config.yaml
n_layer: 14
d_model: 256
n_experts: 64
experts_per_token: 2
d_expert: 64
d_shared_expert: 128
activation: "swiglu"
moe_layers: [0, 1, 2, 3, 4, 5, 6, 7, 8, 9, 10, 11, 12, 13]
router_score: "softmax"
normalize_top_k: true
routed_scale: 1.41
balance_loss: 0.00212
balance_bias: false
router_z_loss: 0.001
init_std_router: 0.0066
lr_router: 0.000567
n_head: 8
n_kv_head: 8
head_dim: 32
vocab_size: 2048
norm: "rmsnorm"
norm_place: "pre"
norm_eps: 1e-06
positions: "rope"
rope_base: 10000.0
rope_fraction: 1.0
qk_norm: false
attn_scale: 0.177
tie_embeddings: false
parallel_block: false
init: "normal"
init_std_qkv: 0.0348
init_std_o: 0.00657
init_std_up: 0.0348
init_std_down: 0.00364
init_out_by_depth: true
optimizer: "soap_variant"
lr: 0.00345
beta1: 0.95
beta2: 0.95
weight_decay: 0.072
lr_head: 0.00534
grad_clip: 1.0
warmup_steps: 200
schedule: "wsd"
decay_fraction: 0.757
decay_shape: "linear"
final_lr_fraction: 0.1
batch_tokens: 65536
seq_len: 1024
doc_mask: true
train_tokens: 318700000
steps: 4863
dataset: "wikipedia_en"
Below are experts of layer 10 (counted from 0) of a mixture-of-experts language model. Rows are named router (the router's row for the expert), down (a neuron's output weights, with its number) and show model dimensions 0-255. Each number is 128 + 32 x the weight over its row's rms, rounded and kept within 0 to 255.
After each expert's rows: a language model's description of what the expert responds to. This comes from a sample of Wikipedia text that the model never trained on.

# expert 4
router [104  68  99 130 142 154  97 123 146 128 170 164 150 132 145  99  75 102 180 133 126 109 183  99 136 167 103 101 146 106 163 120  71 104 130 144 129 119 131 133 107 128 149 193 138  78 100 111 111 165  85  73  61 146 188  89 111 162 138 125 118 121 150 145 129 156 141 151 138 124 152 125 113 165 101  65 164 192 134  37 150 160 164 139 140 123  92 136 163  93 176 159  57 151 122  80 137 133 120 176 108 118 193  87 103 138 116 126 144 101 116 186  80  99 114  88 130 136  58 121 122 102 121 190 110 172 104 128 130 114 129  86 110 110 125 127 152 131 157 125 107  88 109 140 103 175 169 145 164 119  96  49 172 122 105 169 105 159 188  86 120 160 112 143 140 151  91  50  83 147 132 206 143 118 109 105 118 151 140 195 150  96 145 162 101 109 153 188  92 138 157 112 142 180 151 144 127 135 137 110  96 121  72  74 189 114 115 157 136 153 116  53 142 115 140 117 155  71  98 124 149 150 106  68 100 159  75 177 125 131  84 147  84 113 138 125 169 134 127 100 133 104  91 135  51 121 178  92 175 105 129 100 125 108 117 162]
down3 [155 115 183 156 166 191 111 113 162 187 145 139 142 136  84 119 104  67 122 151 116  82 120  95  99 119  92 106 119  89 135  85 111  91 116 137 132  85  93 114 110 168 143  98 106 131 120  88 121  92 118  92 168 145 118  78 115 183 141  86  98 192  92 127 120  87 133 109  87 108 185  94 125 168  88 142 165 111 162 148  52 129 130  52 133 125 154 112 110 140 146  86 146 134 153 160  93 201 147  88 101 205 126  84 100 146 145 124  95 159 153 173  88 115  91 171 167 112 132 148 121 135  78 122 115 142 156 118 107  56 106 147 123  93 198 122 173 146  91 144 118 160 140 100 137 160 196 182 175 119  43 138  98 134 137 206 106  99 141 122  88 132  66 203 106 130 128 175 128 121 145 147  91 111 150 111 137 120 160 161 118 108 152 144 145 188 163 139 137 203 184 144  90 120 148  58 151 147 167  65 121  75  94 147 162 124 116 131 101 123 156  98 116  85 166 149 108 112 121  78 118 125 118  84 133  88  67 111 149 158 170 159  89 121 139 125  80 134 129 120 168 126 142  98 177 104 142 145 110 153 156 151 117 113 140 140]
It responds to: Word-piece syllables like om, em, am, og inside words after st or th, as in stomach, items, families, commemoration.

# expert 43
router [189  79  88  91  89 175  72  96 105 138 164 169 104 116  54 193 143 152 178 112 175 143 165 106 174 156 109 104 123 129 138 102 108 132 206 153  91 158 110 142 152 178 137 126 171  94  99 138  79 132 208 136  88 165 128 121 106 136 132  90  80 189 126 113 116 159 110 140 150 147 140 104 178 144 125  87 128 131 116 118 162 154 145 147 146 137 116 120 109 119 134 163  98 102 126  81  85 147 135 127 129 129 136 114 145 108 109 140 121  67 124 179 115 157 128 118 137 117  72 109 148 115  98 194 149 111 116 174 215 113 149 132  50 126 152 146 139  95 167 133  64 163 156 138 135 140 209  64  98 177  71  94 155 122 124 150 110 158 154 135 120  95 145 119 146 150  67 137  95 145 110 141 175 168 112 178  69 108 140  83  92 106  82  89  99 130 193 140  61 123 141 133 129 151 251 124 126 126 128 125  91 101 117 132 128 116  98 118 132 137 118  74 176 108 143 156 100 135  88 200 121 140 157 115  90 117  96 122 105 179 119 126 105 156 109 138 122 182 154 111 138 147 136 212 147 107 116 134 123 118 109 165 155 103 133 166]
down3 [110 108 122 109  58 121 158 120  39 134 130  84 127 109  89 142 145  95  98 102 140 201 141 116 162  86 123 113 111 164 133  97 104 117 134 131 177  76 117 119 146 117 166 106 220 120 119 131 155 180 101 141 119 121 143 135 139 151  70  67 155 107 123 190 112 118 124 131 177 115 109 151 134  85  92 101 168 199 124 129 147  80  55  67  54 130  98 112  89 106 153 131 104 117 118 110 143 125 130 150 170 184 126 150  75 152  91  66 163 141 166  61  91 134 178 107 160 116 163 179 152 121 131 149  99 130  63 103 100 156 157 119 132  75 150 107 158 101  69  96  82 147 133 120 127 107 111 119 203 128 152  75 105 115  96 173 118 137 186 152 156 118 118 153  92 126 132 151 153 164 147 133 117 182 131 109 153 133 118  69 123 130 113 172 136 140 141  94 114 156 106 100 172  93 155  71 141 158 123  95 107 125 144  66 108  75  70 111  93 129 136 113 161 160 131 138 125  84 101 155 125 126 105 156 128 144 174  83 107 179  86 161  76  91 169 123  85 109 161 119 132 103  46 157 119 152  99 108 104 131 133  80 137  99 150 194]
It responds to: Opening or second syllables like la, lo, ro, de, con, pa, often right after a hyphen or article: lap, launched, captain, drama.

# expert 53
router [ 96 105  78  66  96 154  94 113 102 110 130 158 130 161  99 148 134  99 144 156 117 120 124  46 176 168 107 124 152 117 159  86  79  97 137 156 137 161  87  74 168 167 136 160 193 129  80 116 135 138 117 125 135 178 135  76  89 143 182 123  95 116 137 127  80 123  71 143 105 168 144 134 139 100 153  94 126 173 182  98 139 143 122 107 147 121 129 135 148 151 128 174 130 121 114  86  94 162 162 146 122 138 148 111 119 124  96 142 191 104 135 121  51 119 179 126 139 186 102 146 168 113 138 183 184 134  33 160 157 110  73 122 103  93  74 110 164  99 106 145  93 167 164 156 113 146 156  68 125 148 184 106 100 148 122 160  65 129 147 114 126  93 159 107 105 137 137  69 127  71 117 179 102 114 138 163 129 178 116 164 125 111  92 159 155  48 130 172  67 110 162 176 167 164 177 140 117  70 175 112 134 182 112 142 197 125 106 120 143 147 105 105 154 104 116 144 109  94  92 145 156 141 164 104  98 180 100  91 106 138 145 128 121 146 134 141 152 134 114 125  86 116 119 160  86 106 164 138 155  59 132  97 213 125  82 177]
down3 [138 118 184 191 144  90 189  92 176  94 203 149  78 114 105 132 104 140 167 134  67 133 127 172  96 107 117 133  89 122 117 117 110 142 133 110 136 134 156 131 145  93 138 166 105 137 199 109 159 118 163 117 123 155 113  87 160 113 102 170 124 128 124  89 121 183 122 126 181  77 175 172 125 157 183 117 179 147 123  99 135  99 155 151 126 137 143 140 145 166  93 114 146  64 143 103 124 183  77 117 122 106 147 129 123  21  98  92  99 135 175 157 181 174 154  77 118 128 150 166 153 137 131 148 169  74 114  90 123 107  76 125 129 119 137 173 142 107 122 165 190 128  93 115 135 182 116 106  94 122 194 111 113 130 118 134 116  41 118 125 151 131 135 171 127 152 152 154  85 110 175 111 132 178 126 139 140 169 149 150 110 124 182 104 197 155 116 102 111  97 118 125 124 132  87 178 162 136 180 147  81 103 105 129 113 127 136 148 169 183 175 140  98 116 132 142 166 113 114 167 122  99 186 120 106  82 148 150 108 116  95 189 188 110 115 142 178 164 161  41 128  99 151 141  61 145 159  85 158 139 179 139 133 169 193  97]
It responds to: Mid-word pieces such as ph, br, on, or, all, id inside longer words and names, e.g. Caliphate, Library, Commonwealth, Almeida.

# expert 23
router [119 116  83 139  69 115 140 123  57 143 202 146 167  98 148 117 107 150 135 119 123  93 184 104 149 134 140 136 133 110 112 114 132  54 163 175 124 155  78 114 145 172 128 136 171  85  66  89 121 173 133 131 106 184 128 116 134 102 147 110  70 157 128 147 155 121 124 163 168 133 137  74 132 101 135 136 150  85 139 125 174 135 190 156 185 129 104 149 169 109 170 162 135 136 136 130 152 143 159 155  74 123 155 147 139  97  94 100 115 140  43 207 113 118 138 125 118 110  56 134 126  87 121 170 158 158 134 179 151  96 130 137  98 117 144 149 147 145 173 169  77 109 166 105 108 129 142 118  58 218  83 136 144 127 147 203 178 169 119  97 160  95 176  74 142 163  82 154  99 113 107 167 148  83 123 139 122 123 146 124  45 145 125  72 119 118 192 165 125  75 123 198 146 189 144 152 104  86 136 101  78 165 104  90 109 151 119 146 142 161 139  99 121  69 158  96  95  91  96 147 127 159 105 134 157 127  93 144 115 134 103  89  37 122 100  97 109 126 171 116  96 170 104 170 132 142 157 123 131 132 141 143 118 100 155 159]
down3 [ 73 183 160 144 104 147  90 156 147 157  89 153 123 143 110 161  71 149 148 174 138 132 112 124 159 159 121 135 119 144 177 148 161 154 143 117 133 124 182 143 122  75 102 172 106 114 134 123  94 125 115 149  78 130 107 156  98 107 146 145 126 139  83 140 151 160 178 148 125 100 192 111 129 101 117 127 168  90  91 139  66 124 200 148  83 118 178 169  84 165 131  56 127 112  40  99 131 140 118 126 114 121  84  75 159 162  94 152 115 132 142 135 129 106 137 130 136 142 107 138 145 113 112 133  49  92  72  73 127  90 144 134 136 109  89 131 137 105 116  78 103  84 137 188  99  61 141 141 145 119 138 119  79 104  91 152 157  62  95 122 106 111 144  75 146 139 127 147  71 134 110 100 111  65 127 202 129 116 144 137 130 152 163  81 168 162 144 125 100 178 157  63 107 115  91 142 117 144 134  93  78 111 112  70 182  37 140 140 140 142  76 179 136 135 138 126 185  72 120 173  92 164 160  88 100 114 117 107 163 168 153 168 130 120 106  56 145 131 105 111 157  93  58 138 212 158 108 108  90 135 125 135 167  94 135 123]
It responds to: Consonant-plus-a or o syllables opening names and rare words after a space, such as Hawaiian, Pakistan, Palacios, Novi, hapax.

# expert 22
router [148 113  80 111  96 137 143 145 105 147 193 160 110  98 172 152 113 188 141 159 151  87 150 112 101 159 119 114 128  81 144  98 158 127 144 202 136 144 131 162 131 129 144 167 153  85 102  61 146 160 142 111 148 187 181 102 129 176 181 109 110 100 148 103  73 149  53 205 151 124 132 101 125 179 136  47 145 139 125 132 141 135 138 162 144  90 105 177  97  85 160 169 152 134 121 126 150 174 129 133  99 104 108 147 162 117 136 193 135 116 136 143 131 130 160 101 118  94  82 123 123  94  81 194 108 158  76 144 186 122 101 165 117 121 155 111 137 161 176 150 148 153 128 102 113 148 185 129 109 143 113  93 129 154  84 151 116 122 145  74 148 170 144  66 122 129 124  95 127 138 107 154 162 156 128 128  96 149 122 151 117 143 126 108 135  86 151 129 120 150 149 194 159 155 232 147 152 123 109 114 114 141 100  94 151 103  97 178 167 157 118  93 151 148 111 115 133  94  84 182 190 114 123  85 140 162  73 145  81 137 116  90  82 211  74  68 129 139 229 124  94 131 135 125 110 110 140 144 155  94 126 102 169 101  65 194]
down0 [119 136 170 108 121  91 186 148 191 166 154  83 173 125 145  94 172 103 112 114 199 168  84 118 148 119  95 133 161  71 189 175 135 120 122 129 147 117 106  80 171 129 158 126 160 100  29  17 118 183 105 173 142 160  86 151 112 165 121 158  99 153 136 110 122 132 110 100 100 112 114 179 134 102 120 135  89 191  87 134 177 140  99 125 100 146 160 149 113 146 174 169 109 103  91  95 127 126 148 159  79  98  37 150 174 160  99 119 100 131  73 136  95 111  85 138 121 135 107 139 132 199 173 112 147 174 122 128 115 132 204  65 102 143 144 126 104 125 135  81  73 138 121 167 163 135 125 135 155 188 134 167 113 174 148 109 141 189 124 105 116 140 106 133 152 150 100 100 147 102 115 177 114 122  89  71 147 133  78 130 116 133  54 124 115 112 112 126 103  98 133  59 125  88 122 101 144 147 114 130 101 148 121 144  88 150 109  58 142 148 103 145 132 164 145 102 122  74 152 109 150 127 127  89 124  79 103 194 132 108  98 138 123 106 144 129 170 148  72 148 102 162 148 143 160  87 133 115  76 130 175  66 160 131 119 147]
It responds to: Word-initial capitals and short openings like E, De, Di, Se, Jo, plus é in French names such as Académie, Department, Diplomatic.

# expert 10
router [ 79 139 113 110  78 151 116 139 145 156 161 137 176 140 189 188 112 131 131 181 168 118 121 116 148 178 117 105 128 110 141 105 111 103 126 138 120 179 112  96 191 193 173 133 163 135 102 127 132 167 174  89  64 175 141 122 122 151 177  99  82 118 127 145 114 159  87 129 123 175 159 137 172 111 109  61 158 133 142  89 206 207 164 168 120 112  95 131 142 110 151 155 118 112  77 110  92 138 133 183  66 145 143 130 155 110 149 161 122 126 126 118 134 176 156 123 169 160 118 121 147  80  95 179 178 138 133 150 141  82 145 107 114 145  97 168 162 115 143 182 146 135 154  93 121 142 133  85 144 131 122  87 189 178 139 125 113 131 148 140  91 149 167 114 138 148 119 111 111 143 117 127 127  81 113  51  83 152 192 124 152  74  80  43  83  75 195 129 130  72 170 138 161 158 123 185 113 109 113 105 128 136 130 105 145 104 103 193 166 150 110 120 156 108  96  95 126  90 133 152 163 160 111 104 110 139 130 110  96 150  86 116 120 148 110  78  51 158 176  81  93 139 113 189 102 144 144  61 188 115 102 121 176  85  99 142]
down0 [120 135 191 172 154 111 138 141 132  89 101 106 170 176 172 145 159  82 178  89 131 177 126 189 111 105 160 122  91  98  88  96  96 121 124  23 121 142 177 103 133 131 110 144 127 144 178 166 115 163  53  89  86  83 132 137 163 137 133 167  79 135 160 126 161 114 140 128 141 115 148 128 124 148 122 124 146 110  88  93 133  94 120 152  52 117 159 157 129 198 162 144 161  94 118 138 138 131 162 122 100 121 232 143 138 165 104 153 182 109 145 169 136 143 121 154 141 129 157 111 104 109 144  70 158 181 103 178 118 182 146 124 153 147 110 109 134 123 115 118  43 137  42 122 167  91 166 128  96 132 119 141 156  67 114 151  80 152 119 160 140 114  61 167 142 179 119 149 144 183  93 163 178 125 104 108 107 138 138 187 131  76 113 120  85 156 138 132 138 138 187 147 191 129  88 108 165 156 148 115 133 162 123 108 170 112 108 117 107 142 164 160 146  89 143 101 198 114 170 146 107 115 134 148 107 150  36 104 104 122 112 157 133 156 135 104 138 108 113 141 199 140 171 123 132 155 125 157 132  84 119 147 107  59 102  81]
It responds to: Opening parentheses, commas, pipes, quotes and dashes right after a name or title in lists, tables and citations, such as Emperor, 2009.

# expert 38
router [148 130 133  87 126 179 112 100 116 211 126 191 178 182 150 188  80 156 134 135 150  63 155  52 137 139 108 129  57 109 114 104 118 117 143 181  76 183 109  79 124 139 210 112 156 123 114 118 141 200 154 127 123 132 119 110  41 149 120 112  98 157 137 169  64 182 126 132 173 135 143 164  94 120 125  92 142 161 169 113 150 128 136 121 131  97  57 162 135 116 122 131 113 210 138 109  65 205 127 137 122 141 173  72 139 139  81 128 128 128 105 146  81 178 160 110 128 144  84  88 174  90  98 173 164 170 131 163 137  79 118 121 147 126 164 158 131 163 177 148  88 137 143 108 118 129 137 118  86 132  80 126 125 186  77 140  99 169 156 141 114 111 156 129 133 117 119 124 126  83 127 143 125 118  83  94 104 148 148 150 104 109  86 114 143 132 189 154 105  79 141 193 128 143 165 159 121 125 169 114  98 152 111 106 160  86 132 145 153 173  61  76 149 111  91  47 108 101 137 159 120 118 129 107 126 135  54 165 124 169 136 141 119 118  79  92 137 168 169 117 111 145 112 173  90 117 171 138 164 107 110 118 142 121 123 130]
down0 [188  92  89 165  95 151 108  79 114 103 181 151 109 126 149 152 126 120 162 187 124 175 110 139 118 114  88 152 103 142 114 152 102 135 137 132  81  69 142 114  86 107 105 109  73 133 152 114 131 121 199 120  72 195 163 140  89  82 140 105 126 111  98 113  63 119 104  67 127 135 128 137  71 147  91 104 167  53 148 165 195 134 118 124 128 128  82  87 164 127 196 160 118 130 207 131 136  51  95 133 139  83 120 141 183  91  95 111 126 123 147 118  57 142  85 106 118  84 129 150 105 126 157 140 140 150 136 167  81  91 136 125 127 163 109 158 163 119  86 179 128 151 132 166  81  83 144 118  97 100 106  76 116 126 100 127 154  92 147 125  83 122 126 106 109  82 174 130 164 126 143 125  91  97  76  92 172 103 141 151  88 183 126 127  96 116 174 104 124 137  57  64 150 111 129  84 126 159  91  88 149 150 105 131 108  81  67 182 140 132 176 141 122 139 145  98 118 165 123 154 100 165 137 107 140 183 102 153 125 143 141 120 136 151  57 163  97 127 148 125 151 156  44 109  61 113 101  74  97 107  84 104 116 134 133  85]
It responds to: Prepositions and linking verbs right after a verb or noun, such as of, by, with, from, was, during, including.

# expert 42
router [121 128  72  95 112 128  96 148 112 140 137 131 152 170 205 178  91 126 165 146 148 121 146 120 135 189  70  69  81 120 152  99 131 123 151 114  99 155 114  86 134 108 145 140 167 113 102 102 115 141 191  50 163 174 149 121 108 167 159 116 167 122 120 152  81 160 124 166 128 150 142 182 144 183 202 128 138 165 192  96 125 115 146 111 110 100  89 175 162 103 158 151  94 130 130 111  89  91 173 100  64 181 140 121 168  94  98 154 175 132 106 134 127 134 130  57 134 159  99 116 175 103 127 126 188 199 113 158 149  74 124 150 189 149 157 156 150 151 158 152 114 134 124 112 129 109 171  60  97 140 120  51 212 180 154 186 107 129 152 104 158 132 121 125 141 177 106 139 107 157 115 176 165 122 119 139 106 186  99 107 135  82  85 127 134  96 123 164 139  99 118 156 165 205 169 137 129 137 122 133 104 135 104 134 162  96  62 171 171 146 103 110 136 161 133 147  72 105  96 119 118 167  94 142 120 149 165 131  98 198  98 159 150 127 137  94 101 119 206 102  94 144 115 138 131  93 115  98 124 104  74 147 127  75 115 120]
down0 [ 74 127  90 143 110  93 131 151  99  93  80  58  70 162  99  85 145 114 106 138 106 123 127 130 147  89 157  99 145 167 131 119 121 148 155 138 144 162  93  83 155  73 121 104 152 129 135  92 137  99 157 133  94 144 119  65 126 131  91 122 205  84  94 179 137 157 173 157 117  95 135 168 157 118  99 148 216 115 177  78  91  82 115  94 130  99 162  81  66 176 120  44 143 110 159 187 126 100 140 149 131 166 204 136  96 107 131 120 111 101 153 114  87  42 133 159 131  77 151 145 131  92 137 164 123 116 121 130 105  45  73 133 136 155 107 141 123 154 105 144 151 159  99 141 100  82 147 146 126  80 137 113 141  69 128 150 139 142 156 108 119 132  98 139 163 149 108 128 137 148 139 174 101 157 188  73 149 178 104 126 142 114 125 136 132 130 158 142 159 161 138 158 106 108 113 109 172  86  77 139 134 177 128 174  86  93  90 132 182 126 176 159  73 139 116  91 130 161 120 142 156 127 208 110 162 167 164  51 121  96 118 142 154 166 119 127 138 134  64  98 131 131 159 107 163 174 122 104 214 137 109  69 114 141 130 136]
It responds to: The letter y and y-final pieces inside words and names, e.g. Synopsis, Kyrgyzstan, Terry, Physics, Strathclyde, plus opening quotes.

# expert 60
router [152 129 131 131  94 161  77 107  77 161 128 141 190 154 114 152 104 126 169 141 121  71 142 106 132 146 135  77  56 141 136 142  69 154 110 191  96 196  96 180 136 169 162 164 146  97  84 130  96 124 173  69 130 144 154  94  99 142 187  90 129 143 123 156  80 163  85 162 136 179 122 106 123 132 171  81 138 146 118 121 145 154 130 190 137  65 119 170 166  93 188 171  96 115  92 107  58 147 134 125  37 136 114 125 104 109  81 148 150 119 139 130 108 116 175 105 135 211 153  97 164  93  92 118 108 156  96 131 129  75 180 186  69 165 145 178 132 147 123 186  90 114 107  84 101 155 129  73 141 117 105  84 145 190 117 165 101 139 132 108 144 148 151 104 152 175  94 153  81  65  90 139 134 109 112 159 108 124 108 127  89 105 161  76 121 118 157 182  83  71 138 167 138 169 127 153 109 122 127  90 111 136  99 131 104 154 124 134 127 122 116  94 131 122 130 115  86 111  99 128 153 119 177 107  79 123  99 171  96 205 132 122 113 141  59  98  66 156 127 110 118 156 121 157 110 120 124 123 173  76 106 133 126  99 110 156]
down0 [139 131 121 134 142 120 113 183 120 137  42 114 104 158  99 146 116 125  96 113 164 133 107 128 132 131  43 156  83 158 100 118  84 125 138 154 148 132 113 179 138 124 105 133 167  83  88 194 135 193 129 100 109  38  89 172 132 152 185 174 154 102  66 124 152 148 140 188 141 142  82 125 106  94 126 148 130  75 148 190  50 195  83  67 121  68 143 133 107 170 129 117  87  86 154 119 143 122 111  87 106 140 109 152 123 143 119 142  96 190 167  56  62 125  60 119 129 180 145  91 154 135 134 122 142 125  89 122 123 125 160 148 163  73 119 184 128 136 127 113 116 168 142 142 152  94 167 156 191  82  85 127 135  91 116  91 111 133 135 113 177 150 141 123 118  98 126 144 135  51 139 140  92 177 144 155 109 135 121  68  92 142 151 146 175  88 125 151 129 104  96  99 121 173 107  97 163 162  93 103 163 120 124 135 134 149 125 103  95 108 157 110 174 110 182 121 167 180 114 139 123 140 143 131 127 104 142  69 189 172 194 121 117 106 121 138  82 182 150 151 107  92 113 162 153 167 139 158 145  93 161 172 162 139 151  84]
It responds to: The word in/In before dates and places, month names after in, plus taxonomy box lines like Class: Insecta, Clade.

# expert 5
router [207  81  98 126 107 187 140 141 122 179 126 153 125 149 107 143  99 133 161 124 126 113 127 121 122 164  68 108 109 102 165 103 102 123 143 211 112 186 121  66 141 163 197 199 106 113  91  91 121 140 144 105 114 126 132 132 112 152 165  73 112 112 149 137 131 154 115 152 103 151 140 137 131 120 182  53 134 120 123 142 165 116 177 134 165 109  80 126 154  98 163 136 131 102 105 104 107 123 101 145 136 148 131  92 165  89  89 179 132 106 132 163 124 149 161 118 145 184 134 119  91 109 143 148 153 122 147 119 125  99 181 173  84 116 145 155 126 139 179 144 102 126 159  98  69 178 121 100  57 187 109 150 169 151  68 125  85 181 163 138 157 148 130 118 156 127  83 104 117 140  86 181 156 124 157 103 149 137 139 169 182  87  90  86 113  82 158 118 108 147 184 130 139 136 203 179  85 129 111 124  88 132  65 126 120  59 110 132 181 131  84 112 128  92 100  79  73  84  60 111 135 122 151  95 139 191 148 114 108 175 128 136 148 116 100 141 141 170 173 104 110 172  74 202 128 188 186 126 138 100 104 134 108 101 101 176]
down0 [125 129 146 128 119 130  72 133 147  81  36  97 125 140 157 111 142 120 123 135 197 169 151 151 103 112 168 122  94  73 118  72 112 177 141 192 121 176  96  77 102 103 104 127  56 139 119 154  92 140 123 142  86  93 125  96 133 117  97 171 138 101 138 175 136 109 117 149 108  81  71  92 165 107 138  72 169 141 122 147 175 173 218  77 168 106  91 119 120 189 143  57 171  88 173 140 117  90 110 154  91 175 156 100 170 102 122  70 160 111 180 108 138 156 133 140  63 167 111 168 109 120 114 186 134  94  76 174 132 150 184 149 124 152 132 154 143 126 122 156  83 137 106 148 105 127 111 145 107 132 137 142 129 112 131 186 107 144  85 115 124 153  99 161 219 139 178 118 150 131 165 145 103 157 152 159 145 149  78 139 190 133 104 148 136 138 171 199 110 156  88  91 125 117 216 156 103 115 140 183 168 184 122 132 177 112 160 149 111  80 145 113  97 115 113 148  93 144 126 115 123 164 148 120 112  70 153 155 171 102 107 100 132 100 148 137  67 117  69  94 152 164 116 130 135  93  96 108 143 124 108 123 123 131 135 133]
It responds to: Word-final pieces like er, ers, or, ber and plural s that end nouns for people or roles, such as owner, founder, viewers, members.

# expert 2
router [209  78 129 139  88 182  87 128  62 164 159 162 154 155 130 133 101 144 181 125 140 123 160  55 131 179 105 112  93 134 156 109 140  72 130 154  95 162 121  93 153 148 158 137 125 138 104  87 102 147 183 138 113 170 112 118 108 165 122 146 102 182 140 137  77 139 116 147 149 155 149 152 169 124 147 115 127 141 158 103 146 131 180 217 127 104 101 183 177 121 167 125 116 183 118 108  84 120 157 148 135 161 160 132 127  88  81 139 135  96 104 126  80 160 110 106 187 182  87 126 191  96 158 179 153 162 101 132 131  64 110 162  84 168 153 169 165 195 162 123 119 144 183  95 119 159 164 129 116 151  97 111 172 195 107 121 106 130 148  74 156 122 153  96 132 151  44  72 108 130 128 137 152 104 107 141 127 127 155 143 107 136  70 121 133 137 153 118 100 107 132 169 140 119 198 139 119 121 160 116 102 142 130  92 167  85 138 148 133 178  89 142 135  82 115  91 143 124 137 145 187 124 116 112 117 196 111 147 139 185  43  91  88  96 117  83 104 155 164 116 109 123 117 137  63 156 123  80 154  73  86 181 159 133 123 163]
down0 [161  97 148  55 100 147 153 119 155  56 110 128 126 171 115 101 115  93 162 127 124 126 128  91  71 180 127  80 104 165 142  87 137 120 139 155 215 147 164 142  82  69 140 121 151 100  97  90 137  94 163 130 108 128 139 122 146 105 114  26 127 140  84  81 112 128 144 128 123 143 118  88 134 150 124 120 159 138 116  93 111 146 150 108  30 132 123 139 118 153 190 190 102 181 202 152 165 148 121  87 103 111 104 139 163 165 192 140  77 144 118 188 134 147 110 150 107 164 169 152 158 129 107 170  76  38 134 146 129 110 111 120 120 134 121  22 114  87 136 103 155 169 120 122  89 127 140 103 167 118 177  95 143 159 131 132 127 108 135  92 118 143 122  78 132  99 131 135 157 119 147 140 161  94 160 142  92  92 122  68  87 155 146 105 172 171 203 131 114 141 112 133  96 141 164 114 165 111 148 119 149 104 149  93 186 151 136 146 136 139 190  86  73 103 146 101 157 197 157 108 109 143 175  77 144 155 198 125  94 165 110  98 104  77 119 107  87 133 143 104 124  86 130 120 142 130 127 104 125 129  81  57 131 125 110 125]
It responds to: Determiners starting a noun phrase, often after prepositions, such as the, a, an, his, their, several, every.

# expert 18
router [148  74  97 116 144 124 103  82 125 155 141 127 135 186 151 181 128 103 188 150 168 124 137  78 130 153  97  86  69 115 169 126 130 119 104 117 101 130 104 143 117 113 155 164 129 127  89 110  92 132 133  81 112 184 149  85 101 188 138  98 120 131 183 182  89 113  99 139 144 137 119 185 158 135 152 126 149 161 177 170 143 155  94 167 114  84 106 159  83 135 118 134 113 133 124 109 131  90 141 129 107 160 157 134 166 115  95 191 174 124  95 179 147 178 110  99 171 194 114 102 137 121 108 127 140 149 111 129 144 138 132 189  95 131 124 151 158 121 142 188 142 148 137 104 132 112 173  70 133 154 107 128 174 127 118 129  45 166 168  64 114 132 131 132 198 138 124 100 136 160 102 147 130 111  85  93 132 129 138 119 143  77 109 115 104 121 131 132  65 102 234 155 157 120 171 166  72  72 188 151 129 148  84 144 128 126  96 160 142 131 122 122 132  44  62  65 126 155 124 161 143 128 126 104  75 168 113  96 134 231 148  94 137 165 137 129 138 121 137 107 119 121 115 179  61 216 128  93 165  78 118 152 154  90  91 148]
down0 [125  70  60 121 114 137 101 143 121 162 123 123  61 117 106 148 116 159 137 136  79 157 117 122 134 129 161 129  97 113 102 183 140 101 152 112 200 159 175 126 115 116  97  77 154 143  95 104 150 137  77 141 137 102 129  80 127 152 137 120  62 172 107  77 119 157 102 141 140 136 106 155 158 164 143 152 173  78  79 106 108  85 147  79  67  91 155  82 110 150 102 125  97 157 125 125 146 210 114 177 153 129 156  42 159  88  85 115 134 124  69  90 109 110 151  93 107  90 119 194  66 114  63 119 114 143 100 106 134 100  79  94  94 125 137 177  91  61  45 129  74 128 136 189 132 139 131 106 180 199 135 146 156 175 147 151 175 144 166 155 112 127 152  96  62 116 107 123  99 135 135 145 161  68 138 124  93 154 123 146 138  95 113 141 110 144 137 148 116 142  71 133 152 124 163 122 128 152 143 122 141 154 178  95 146 152  84  96 138 112 111 145 118 140  91 169 177 150 131  78 148 179 158 111 221 140 129 119 113  89 161 159 175 118  92 185 143 151 169 100 144 138 137 121 152  84 107  95  85  87 102 131 161 136 176 150]
It responds to: Clause commas before and, but, which, plus st/d/th pieces of ordinals and words: Second, Third, terrestrial, Featherstone.

# expert 30
router [109 129 104  88 114 186 134 101 124 136 129 143 135 155 134 136 100 188 116 180 117  79 163  82 114 124 132 105 119  59 135 106  81 128 190 136  96 118 127 112 145 168 127 112 141 133  63 127 139  98 180  87 131 153 151 107  95 159 167  94 123 164 182 199 105 196 123 128 179 125 149 144  72 167 162  92 148 119 187 131 171 167 152 133 115 107 117 126 184 103 122 130  56 174  83 135  86 175 140 182  66 154 166 154 174 114  67  95 129 115 117 143  73 163 139  83 120 130 116  43 114  54 110 131 109 140  61 143 168 124 117 150 114 131 175 143 129 151 134 146 120 141 160 119  92 133 139 130  83 171 128  95 165 187  67 140 110 192 159 153 188 119 131 110 142 155 150  71 118 139  93 182 124 127 125  88  83 150 172 129 128 110  95  89 101  70 134 148 125  93 175 153 110 141 129 163  96 122 170  70 147 122 112 133 126  93 103 174 139 157 100  94 156 121  88 145 114 116 125 160 132 145 114  86  58 175 111 137 144 170  93  94 103 186 133  93  85 141 154 123 117 167 120 136 120 146 198  91 176  93  95 116 153 115  95 132]
down0 [ 94 232  97  87 128 116 126 198 139 113 130 144 136 144 101  87  94 140 127 115 150 140 149 198 100  78 124 148 133 129 153 134 191 125  84 130 135 104 131 182 168 137 148  97 120  94 155 171 116 119 116 139 119 141  88 146 133 130 143 177 170 171 146 159 167 103 167 143 229 109  80 112 149 116 107  47 147  76 123 187 125 144 124 136 115  84 118 139 140 126  85 137 163 106  92 120 143 118 121 135  55  91 100 120  59 137 148  73 183 150  82 105 116 116 109 131 133 117 130 102 127 150 169 111 110 122 182  87 103 153 135 148 164 163  90 122 159  89 152 141 156  98 135 139 153  82 152 139 179 106 205 128 147 138  76 138  98 124 117 130 124  97 127 116  94 115 130 153 102 143 138 206 120 138  85  94 106 115 156 148 119 160 196  69  56  95 178  82 203  73 138 159 145 101  99  71 120 107 158  92 144 129 163 208 150 167 158 167 115 121 146 105 115 138 115  96 119 152 140 108 152 141 108  75 122 120 119  98 149 104 149 123 151 103  97 129  83 172 118  34  98 119 137 132 159 171 117 169 132  84 128 152 122  69 107 147]
It responds to: Full stops ending sentences and in abbreviations or decimals (i.e., F.C., 22.337), plus conjunctions like because, while, that, However.